Experts of a small language model: vocabulary 2048, 12 experts in each of 13 layers.
Below are experts of layer 7 (counted from 0) of a mixture-of-experts language model. Rows are named router (the router's row for the expert), gate (a neuron's input weights, with its number), up (a neuron's input weights, with its number), down (a neuron's output weights, with its number) and show model dimensions 0-191. Each number is 200 + 40 x the weight over its row's rms, rounded and kept within 0 to 999.
Before each expert's rows: "comes before" lists some tokens at least twice as common just after its tokens as in all text; "mostly gets" lists some tokens that are sent to it at least half of the time. This comes from a sample of Wikipedia text that the model never trained on. Tokens count by the router's weight.

# expert 10
comes before: " ", " The", "9", " \"", " In", " M"
mostly gets: ").", " when", ".\"", " which", "\",", " This"
router,201,131,136,207,217,228,263,271,147,255,147,152,222,215,196,162,277,175,167,270,186,185,195,201,200,217,194,187,247,183,105,258,172,201,173,265,154,236,229,284,226,239,229,220,180,211,179,199,246,213,211,187,163,144,191,246,234,173,197,139,235,186,264,179,134,285,230,168,169,233,165,165,200,171,163,280,153,154,137,173,188,185,266,175,251,178,185,199,129,142,185,145,192,216,213,237,290,153,240,155,185,220,175,152,187,188,192,216,185,191,223,163,213,236,127,241,193,174,249,201,197,200,228,197,180,222,143,165,217,175,129,247,211,272,255,196,163,171,236,136,152,214,235,237,149,205,236,144,120,156,124,155,166,286,150,182,208,128,256,242,192,244,147,241,268,189,233,210,217,224,174,218,160,150,252,176,193,186,190,175,184,161,228,212,250,131,170,196,211,174,188,180
gate5,183,121,137,288,199,232,201,193,127,177,206,239,162,133,248,202,275,162,281,205,131,100,255,141,205,127,159,198,233,197,133,215,275,111,226,218,228,140,237,148,271,205,190,110,249,218,203,220,220,201,141,193,197,214,143,212,200,219,205,176,220,225,193,160,146,172,228,123,229,204,180,187,265,152,111,201,219,270,243,246,236,196,220,192,216,230,215,187,185,236,194,179,252,137,179,164,244,180,155,174,212,232,134,161,217,233,182,225,250,155,209,135,200,272,148,220,141,220,209,218,218,187,166,145,198,186,153,159,149,154,193,169,228,278,169,271,202,232,221,148,146,199,226,225,237,259,164,175,157,199,168,108,218,201,133,178,209,193,218,203,171,176,169,209,137,201,213,196,250,186,189,166,155,205,234,227,278,173,223,170,204,201,196,227,177,240,174,185,238,206,201,173
up5,204,187,282,170,283,214,153,196,183,114,212,301,144,220,236,268,275,177,186,211,245,229,191,191,203,192,217,227,150,227,170,274,123,196,204,278,157,197,189,204,214,151,207,179,226,194,285,212,209,208,207,196,171,240,170,185,163,215,203,170,199,218,234,243,213,152,187,129,189,230,256,258,174,186,250,154,133,237,181,263,191,208,190,174,141,312,220,169,192,142,211,179,204,198,177,199,295,184,175,180,177,221,115,172,189,180,128,267,192,206,226,118,258,275,216,250,139,151,212,256,213,250,224,206,189,197,173,152,211,220,225,146,152,203,150,233,197,148,232,128,182,245,224,218,269,239,203,204,191,211,285,187,175,198,113,249,222,227,258,179,270,135,154,186,181,217,210,216,178,247,170,184,191,192,226,205,106,163,218,181,170,216,223,147,183,173,158,170,183,199,167,181
down5,174,188,277,195,177,147,112,221,116,225,193,158,264,224,199,111,270,277,183,222,194,232,146,258,290,164,194,196,160,193,218,181,202,107,253,169,210,229,151,228,226,249,193,199,208,205,200,220,206,184,230,245,256,266,154,183,130,180,219,211,206,206,197,164,268,192,193,208,234,207,235,191,208,162,195,179,169,157,181,199,193,101,207,165,234,147,216,233,222,192,195,155,215,260,186,173,189,212,189,244,173,179,155,232,225,118,254,222,186,169,219,238,201,126,207,202,214,131,225,281,186,217,161,141,288,202,202,188,218,177,233,243,192,239,194,207,155,173,132,174,155,208,136,182,192,206,286,217,155,234,130,234,165,193,173,203,197,263,232,203,205,160,226,190,160,227,143,120,243,219,189,142,137,112,178,139,274,160,198,242,125,190,237,236,161,118,224,179,214,180,213,169

# expert 7
comes before: "-", " ", ".", ")", "–", ")\n"
mostly gets: ")\n", "′", "\n", " made", ";\n", ");"
router,215,172,162,156,176,215,274,276,93,203,140,158,167,218,244,172,145,133,188,254,181,200,169,239,153,252,253,214,245,199,125,264,216,209,121,294,160,243,186,268,181,177,195,150,168,234,207,181,232,205,196,191,153,144,221,219,197,179,160,140,173,218,242,189,159,257,270,145,248,273,178,133,211,169,194,236,141,183,168,169,161,221,203,208,196,191,228,264,161,229,174,157,163,233,187,252,215,195,253,181,116,155,244,198,212,239,139,198,139,211,250,154,215,176,243,230,145,215,292,207,157,222,224,192,278,253,198,168,176,185,198,197,251,277,240,181,215,214,234,192,175,218,225,219,212,144,164,179,162,240,185,172,136,232,146,216,177,139,174,195,214,226,160,238,258,199,232,157,249,227,165,217,241,207,225,164,171,195,168,147,151,177,208,171,256,145,206,282,220,181,138,152
gate5,188,168,217,217,197,207,248,253,146,235,120,242,216,169,231,234,193,226,164,206,159,109,161,164,251,213,159,171,222,176,151,172,163,91,189,304,202,231,291,190,183,165,193,186,202,215,187,203,183,209,235,186,90,227,244,194,152,206,191,242,175,286,156,252,156,115,169,97,253,155,217,184,221,188,168,195,130,158,200,272,215,136,200,243,205,218,176,167,203,171,163,186,193,298,229,220,205,161,198,136,250,225,281,202,198,206,216,201,232,224,262,127,242,193,206,265,212,230,181,153,184,189,211,185,189,194,219,164,181,148,218,173,228,201,185,258,177,120,87,188,193,210,217,221,190,205,206,194,230,137,230,198,209,191,190,154,177,261,181,201,144,288,181,160,175,208,213,191,281,162,167,205,219,175,192,226,189,172,135,165,235,282,222,203,163,190,152,183,203,154,139,219
up5,206,159,275,192,175,204,190,201,263,165,96,213,170,132,245,216,142,159,181,265,183,217,200,209,236,248,178,256,242,224,181,232,170,193,159,265,218,231,185,267,220,202,193,224,173,253,256,197,201,274,193,152,237,142,128,153,203,167,256,188,179,225,174,192,216,217,182,172,155,192,191,242,178,285,198,233,196,172,200,202,188,130,164,163,149,224,192,191,194,199,149,178,156,256,163,212,181,183,196,232,236,250,211,199,197,248,161,169,172,180,184,224,192,156,218,132,192,207,183,136,111,151,249,267,208,193,219,266,232,105,154,174,175,210,202,237,174,207,219,148,140,155,148,162,193,161,220,203,212,204,261,174,132,147,97,235,178,212,203,199,274,196,188,239,269,195,158,296,197,172,226,141,168,202,221,236,184,211,259,246,174,278,217,223,244,194,136,210,211,175,78,259
down5,233,137,227,210,192,257,118,146,206,215,177,180,207,248,177,240,164,223,159,113,186,241,218,191,263,225,192,225,253,206,304,182,203,140,155,198,223,164,213,184,173,195,181,135,223,205,199,226,233,186,232,247,230,239,209,176,234,179,210,163,185,224,234,174,240,216,158,200,212,213,268,247,196,171,182,279,204,244,226,197,223,216,206,247,100,218,247,160,188,230,114,124,238,206,179,144,182,99,292,162,216,206,167,104,151,276,177,205,191,216,231,199,196,223,185,217,171,246,204,223,185,252,119,118,174,141,215,136,176,162,191,166,168,194,149,155,169,146,164,181,213,265,201,199,221,195,190,265,257,217,211,183,160,266,211,215,203,175,280,202,199,172,174,213,243,156,203,217,220,244,179,209,205,204,199,326,246,231,116,223,231,139,161,249,217,195,288,213,195,238,222,182

# expert 6
comes before: " the", " ", " a", " S", " B", " m"
mostly gets: " from", " their", " into", " at", " of", " against"
router,211,163,213,250,245,171,196,217,177,209,136,191,261,209,205,142,215,166,228,231,142,208,201,283,151,250,246,238,252,173,196,227,163,210,186,237,177,199,189,229,275,174,226,110,211,206,220,177,236,233,212,170,182,169,199,241,188,182,115,122,167,231,272,166,170,263,206,168,269,237,208,152,118,193,192,258,180,199,212,159,123,258,294,220,229,195,257,230,161,135,198,175,201,258,211,198,220,220,188,164,224,170,124,184,204,226,184,186,130,220,199,208,193,267,194,221,147,182,269,159,109,152,192,226,196,238,213,125,190,136,149,288,259,160,249,186,184,204,270,138,217,230,259,213,156,162,194,192,172,177,166,198,182,247,186,212,169,160,242,253,222,209,201,280,220,216,247,170,250,204,118,233,228,152,214,179,211,170,157,233,173,163,231,206,252,150,169,182,229,199,107,145
gate5,214,186,230,210,170,217,189,154,150,220,129,252,185,158,197,163,180,121,146,179,235,152,238,164,106,217,168,127,183,81,200,186,167,208,172,124,156,184,178,182,165,243,207,148,207,189,236,147,223,177,193,182,227,174,216,166,184,160,128,222,263,155,230,231,196,212,168,198,251,199,264,140,217,171,226,176,214,191,177,178,180,194,177,228,198,239,225,307,192,221,198,186,239,206,242,261,234,204,181,212,220,114,197,190,172,150,229,132,195,239,208,255,211,252,161,191,193,219,167,132,168,164,197,213,168,218,200,170,140,100,152,278,283,194,261,221,187,224,205,211,198,230,134,285,222,178,222,150,173,130,173,158,214,271,132,157,200,135,263,174,241,251,169,151,189,186,140,175,203,136,213,230,184,140,182,194,157,184,266,205,197,207,201,180,239,243,151,221,153,159,124,165
up5,219,207,196,197,202,202,233,219,235,216,277,192,212,217,197,166,216,174,233,263,145,236,175,171,212,175,218,236,169,264,153,225,208,197,204,245,101,173,152,252,194,253,231,209,204,205,83,201,148,274,166,196,238,214,183,237,297,201,221,209,221,180,187,225,191,201,239,203,226,246,212,200,233,293,225,214,190,242,232,215,171,201,86,212,200,206,257,195,198,249,204,121,182,166,208,219,221,205,216,201,153,233,238,215,193,261,131,209,214,226,187,191,192,171,50,193,91,184,250,253,296,242,213,122,247,250,177,142,193,205,206,129,151,179,156,191,206,218,222,194,106,149,157,166,240,140,214,147,241,277,187,190,174,148,218,193,229,165,127,234,224,212,209,258,201,189,244,137,222,224,223,191,212,202,166,199,227,128,215,204,231,212,212,221,164,247,161,207,254,244,221,232
down5,204,289,211,164,193,173,133,237,142,215,170,189,175,258,207,146,185,177,200,164,223,230,227,169,144,227,183,215,208,201,207,175,168,204,147,236,231,153,176,193,198,189,245,279,205,188,113,192,212,232,181,184,209,169,251,192,171,226,282,191,170,180,240,165,224,237,244,222,208,207,198,234,252,194,133,199,187,212,150,199,228,238,217,229,186,69,245,205,251,184,249,220,176,210,215,214,214,241,219,200,206,159,223,144,172,167,142,186,200,179,175,248,203,223,219,198,169,194,181,148,254,232,162,100,222,203,200,191,219,185,240,209,258,203,205,165,254,139,248,167,151,237,168,171,181,246,222,77,295,201,161,193,213,161,218,221,271,163,233,321,151,162,186,131,241,199,232,187,113,265,148,261,180,154,117,214,219,264,266,224,160,207,276,115,198,189,233,181,230,203,245,199

# expert 5
comes before: " |", " |\n", "0", ".", " to", "3"
mostly gets: " would", " &", "ished", "earch", "osed", " and"
router,241,146,151,140,156,231,240,192,134,234,184,188,252,248,194,154,248,170,213,198,223,159,193,234,91,223,222,272,263,202,142,208,241,212,194,192,150,280,194,232,221,192,174,167,211,202,159,155,211,236,228,254,190,132,195,260,214,132,178,217,219,231,239,216,196,258,224,194,212,232,213,160,180,176,101,231,172,147,156,176,154,262,194,226,236,207,226,248,200,227,177,157,204,214,203,199,204,257,252,188,138,158,208,211,150,228,138,190,140,255,185,157,176,226,194,246,141,186,227,135,153,171,258,189,207,277,211,139,169,158,118,168,199,175,227,190,227,214,223,111,185,192,257,231,181,128,293,156,197,212,148,190,131,207,163,222,154,143,209,194,232,196,150,237,216,183,180,224,216,169,184,219,210,190,254,119,197,160,118,226,159,121,184,150,219,161,126,239,277,182,198,163
gate5,198,205,170,193,138,257,237,200,278,236,147,204,261,226,239,198,225,211,272,221,205,181,196,261,171,222,163,168,269,260,210,224,232,205,195,185,264,236,133,149,189,244,226,166,208,156,209,180,231,205,216,226,159,174,207,236,243,158,111,244,240,142,167,156,209,184,193,210,244,180,89,260,236,169,164,176,183,124,148,221,224,211,153,223,264,92,204,148,177,256,232,162,268,216,215,149,181,183,164,210,154,230,189,111,192,217,205,115,181,192,165,196,178,142,262,222,149,205,158,198,278,238,229,143,116,248,222,131,145,172,160,146,231,181,270,199,196,130,182,229,196,190,215,181,184,220,199,239,209,195,243,122,155,239,226,258,182,245,243,216,194,238,240,233,251,199,191,221,192,262,169,191,219,238,230,160,167,216,214,275,223,179,176,195,216,193,176,218,248,238,246,121
up5,193,111,141,139,220,196,254,185,256,241,188,254,215,199,175,140,262,198,216,224,215,209,199,170,269,187,173,166,207,257,223,214,211,198,218,184,168,245,182,315,179,225,185,240,173,137,157,172,197,163,221,171,238,227,258,212,264,141,240,218,171,189,217,252,139,156,193,218,145,216,189,236,266,154,317,241,186,140,184,211,201,233,163,157,147,215,184,230,223,262,198,310,222,200,202,188,247,182,212,137,235,159,261,160,186,103,232,239,174,170,198,154,203,131,131,258,250,198,298,162,283,186,166,246,206,213,212,233,220,164,135,141,216,200,208,221,231,216,189,244,168,178,123,243,182,217,202,185,227,235,224,189,135,214,195,230,199,263,210,323,177,221,169,198,200,188,148,207,210,205,205,224,207,205,191,270,215,192,209,156,189,195,176,186,160,212,254,198,113,235,183,219
down5,199,238,255,257,216,219,206,207,170,117,257,226,161,187,179,208,222,236,115,142,190,139,175,215,166,149,144,226,183,148,175,194,269,130,187,222,156,248,254,155,170,165,134,195,233,201,177,202,98,136,227,105,201,186,244,155,163,149,174,231,179,273,169,212,133,164,175,217,204,229,221,201,156,214,183,257,237,160,239,214,228,198,179,203,178,120,199,184,161,158,237,219,222,121,170,219,204,262,174,230,214,185,228,158,254,214,187,172,220,219,185,272,208,240,243,209,137,222,247,172,316,210,237,233,211,196,284,239,167,203,175,213,226,216,213,234,237,201,276,185,216,210,233,270,208,130,227,169,180,192,192,144,243,190,243,194,197,160,207,150,245,254,209,166,83,176,244,167,227,204,165,208,185,165,242,216,183,290,260,122,188,258,165,183,170,202,214,238,231,205,184,155

# expert 11
comes before: "1", "2", "ed", "9", "ing", "es"
mostly gets: " prov", " join", " follow", " describ", " add", " feat"
router,225,184,144,173,206,276,255,269,168,195,171,149,191,190,231,175,186,147,227,236,131,182,271,248,156,222,229,214,243,193,147,201,196,191,192,186,115,243,136,236,200,252,244,274,281,212,145,198,173,222,251,188,237,154,319,224,226,165,113,213,206,207,215,184,179,221,192,168,218,249,222,182,158,186,208,247,188,183,149,154,151,213,221,228,266,149,225,198,201,226,127,155,168,263,271,230,244,176,227,229,193,192,181,117,173,254,152,201,176,265,214,133,156,194,173,206,190,186,239,180,143,179,245,224,236,234,156,168,128,170,156,202,229,271,276,219,139,182,229,148,183,236,221,169,150,179,196,148,130,172,148,166,125,259,152,166,179,127,176,181,186,245,166,183,257,227,249,153,217,180,226,260,172,190,239,157,237,218,197,185,199,164,195,224,239,152,185,216,265,195,247,199
gate5,150,153,274,236,159,219,222,280,257,249,165,251,256,219,200,158,144,126,261,200,175,203,197,218,94,180,220,181,192,220,188,226,156,159,180,204,223,243,96,164,207,216,124,217,152,223,211,243,249,223,208,209,208,202,194,195,214,143,218,188,191,186,185,222,264,180,203,216,202,224,174,117,211,199,208,135,205,168,226,149,186,179,213,160,220,180,276,170,168,171,228,194,239,203,149,226,293,181,225,173,223,195,159,215,199,230,247,142,162,222,160,171,197,180,108,181,238,148,168,180,155,219,258,170,191,166,184,188,198,154,222,234,217,194,241,232,220,242,168,221,135,146,264,228,170,205,247,200,147,169,234,262,188,252,146,136,278,116,215,263,303,240,165,196,205,221,223,161,191,221,210,236,137,125,210,208,238,281,174,220,213,175,256,229,266,241,121,217,233,240,246,232
up5,161,181,234,218,190,178,281,283,185,199,133,233,297,227,177,205,185,166,257,225,207,161,216,185,151,214,271,122,186,269,192,210,224,152,182,169,198,198,125,261,163,186,127,223,141,220,115,196,201,172,178,169,246,149,226,196,190,210,185,250,271,176,101,294,200,166,163,209,199,215,214,155,202,196,147,172,173,108,287,206,145,138,216,206,201,186,273,178,202,164,277,210,212,216,210,261,194,227,128,223,205,161,155,205,197,256,241,169,195,208,134,195,173,154,106,119,233,177,194,163,220,203,199,227,200,147,191,203,169,135,198,200,245,194,161,171,185,274,249,220,193,207,191,199,137,188,200,186,233,244,192,201,220,214,191,192,224,255,229,242,218,250,167,134,220,174,244,255,210,172,229,264,163,223,251,184,251,268,212,177,226,206,303,185,249,202,172,208,150,203,188,240
down5,214,172,175,232,235,270,143,196,193,181,229,207,195,238,207,241,272,204,209,110,190,211,249,189,239,214,200,165,194,256,179,243,243,223,148,142,226,227,249,185,145,151,171,118,266,119,229,224,198,199,227,205,104,224,269,167,223,233,210,257,146,120,213,204,238,206,162,199,224,166,174,256,217,237,194,212,154,164,148,235,215,196,207,235,218,261,204,201,229,161,229,186,176,177,93,300,171,233,213,175,214,140,186,189,265,174,220,197,236,215,224,210,171,227,279,153,204,206,217,286,174,167,254,267,266,164,245,235,223,216,199,213,260,208,114,147,220,131,210,234,224,221,249,170,227,161,146,187,195,220,174,280,225,202,223,214,132,220,235,216,188,194,265,159,189,211,188,194,148,158,161,269,203,206,247,238,162,193,240,153,223,115,213,233,153,214,218,203,137,143,177,123

# expert 2
comes before: ",", "\n", " (", " and", "a", "i"
mostly gets: " York", "ica", "son", "ina", " States", " Japan"
router,230,198,163,165,158,200,248,240,153,262,180,109,251,241,219,219,184,131,185,221,206,245,226,225,236,252,271,222,270,156,151,188,200,206,179,243,151,211,268,285,231,223,246,227,201,185,190,179,235,287,227,261,141,157,206,205,245,193,150,129,240,202,249,170,164,253,209,223,218,216,222,178,151,175,188,220,161,146,115,192,141,253,232,248,208,175,275,276,151,197,176,208,183,188,224,225,246,148,230,192,163,138,180,170,230,246,191,194,163,269,209,198,198,225,218,284,190,232,260,190,196,186,210,237,223,245,158,146,112,188,201,241,270,175,264,179,178,180,190,163,206,255,262,191,207,210,218,149,129,163,187,212,125,249,143,207,98,173,205,191,241,199,207,246,259,246,197,112,284,199,178,266,224,178,226,205,213,179,185,199,186,135,210,205,226,178,199,254,202,186,175,158
gate5,255,240,216,183,176,188,191,204,148,196,141,167,242,147,172,235,192,142,231,167,219,160,170,177,207,249,194,243,214,254,158,147,232,190,191,262,191,188,172,166,227,213,206,243,197,244,172,118,187,241,104,173,122,152,285,228,185,117,251,167,207,190,183,185,245,126,190,154,212,142,222,139,188,217,89,179,190,201,117,214,191,141,168,178,236,123,224,179,169,216,228,181,210,159,243,197,291,212,188,218,237,212,186,205,196,164,174,251,135,205,208,154,198,188,148,256,181,240,176,177,215,244,196,180,173,241,151,203,216,217,183,204,229,182,169,242,299,204,209,204,211,190,170,170,190,139,268,153,181,145,147,253,214,196,201,183,210,258,198,206,244,137,256,252,166,227,149,185,230,185,199,154,263,214,223,245,191,266,128,260,240,126,222,169,270,205,209,270,209,288,128,174
up5,145,220,118,233,206,257,157,206,157,161,289,173,228,173,143,219,216,159,214,197,195,117,138,229,178,208,193,249,242,170,173,205,215,258,118,246,145,205,231,184,280,249,138,245,213,227,165,131,193,148,197,124,201,214,238,143,149,118,225,238,159,193,234,211,201,211,237,225,218,192,205,168,217,180,215,191,133,206,177,199,152,137,150,194,222,213,218,261,224,149,176,187,109,192,203,144,126,176,204,186,215,142,251,191,198,132,220,184,208,194,171,264,201,180,224,139,178,159,148,224,206,183,211,232,291,202,185,269,185,186,118,227,195,230,250,179,163,231,179,240,201,139,177,204,239,199,137,214,231,138,213,239,259,144,221,297,170,188,180,228,198,267,145,200,226,195,226,205,249,147,200,174,229,210,161,248,297,193,285,165,182,195,194,181,209,272,210,169,243,191,251,229
down5,237,159,200,182,183,191,226,247,228,199,142,258,200,260,181,236,161,182,234,173,130,195,211,146,276,214,175,183,217,205,211,224,156,221,232,236,172,158,196,239,205,163,265,247,209,159,176,252,175,229,195,150,235,225,241,247,209,267,182,251,220,229,156,242,179,120,118,255,184,232,177,305,132,167,205,212,163,162,156,214,233,237,198,184,200,124,187,225,190,190,172,182,171,168,150,212,187,203,166,225,179,223,66,169,167,217,222,158,193,119,162,179,214,229,281,219,247,247,208,196,202,231,122,143,58,246,191,192,153,212,223,222,220,143,203,174,152,173,223,152,155,246,245,162,182,249,210,158,223,208,281,209,166,229,175,216,124,204,251,202,203,178,217,158,149,206,165,172,178,221,254,190,184,184,232,171,203,222,235,194,305,252,195,278,169,143,211,183,135,162,192,182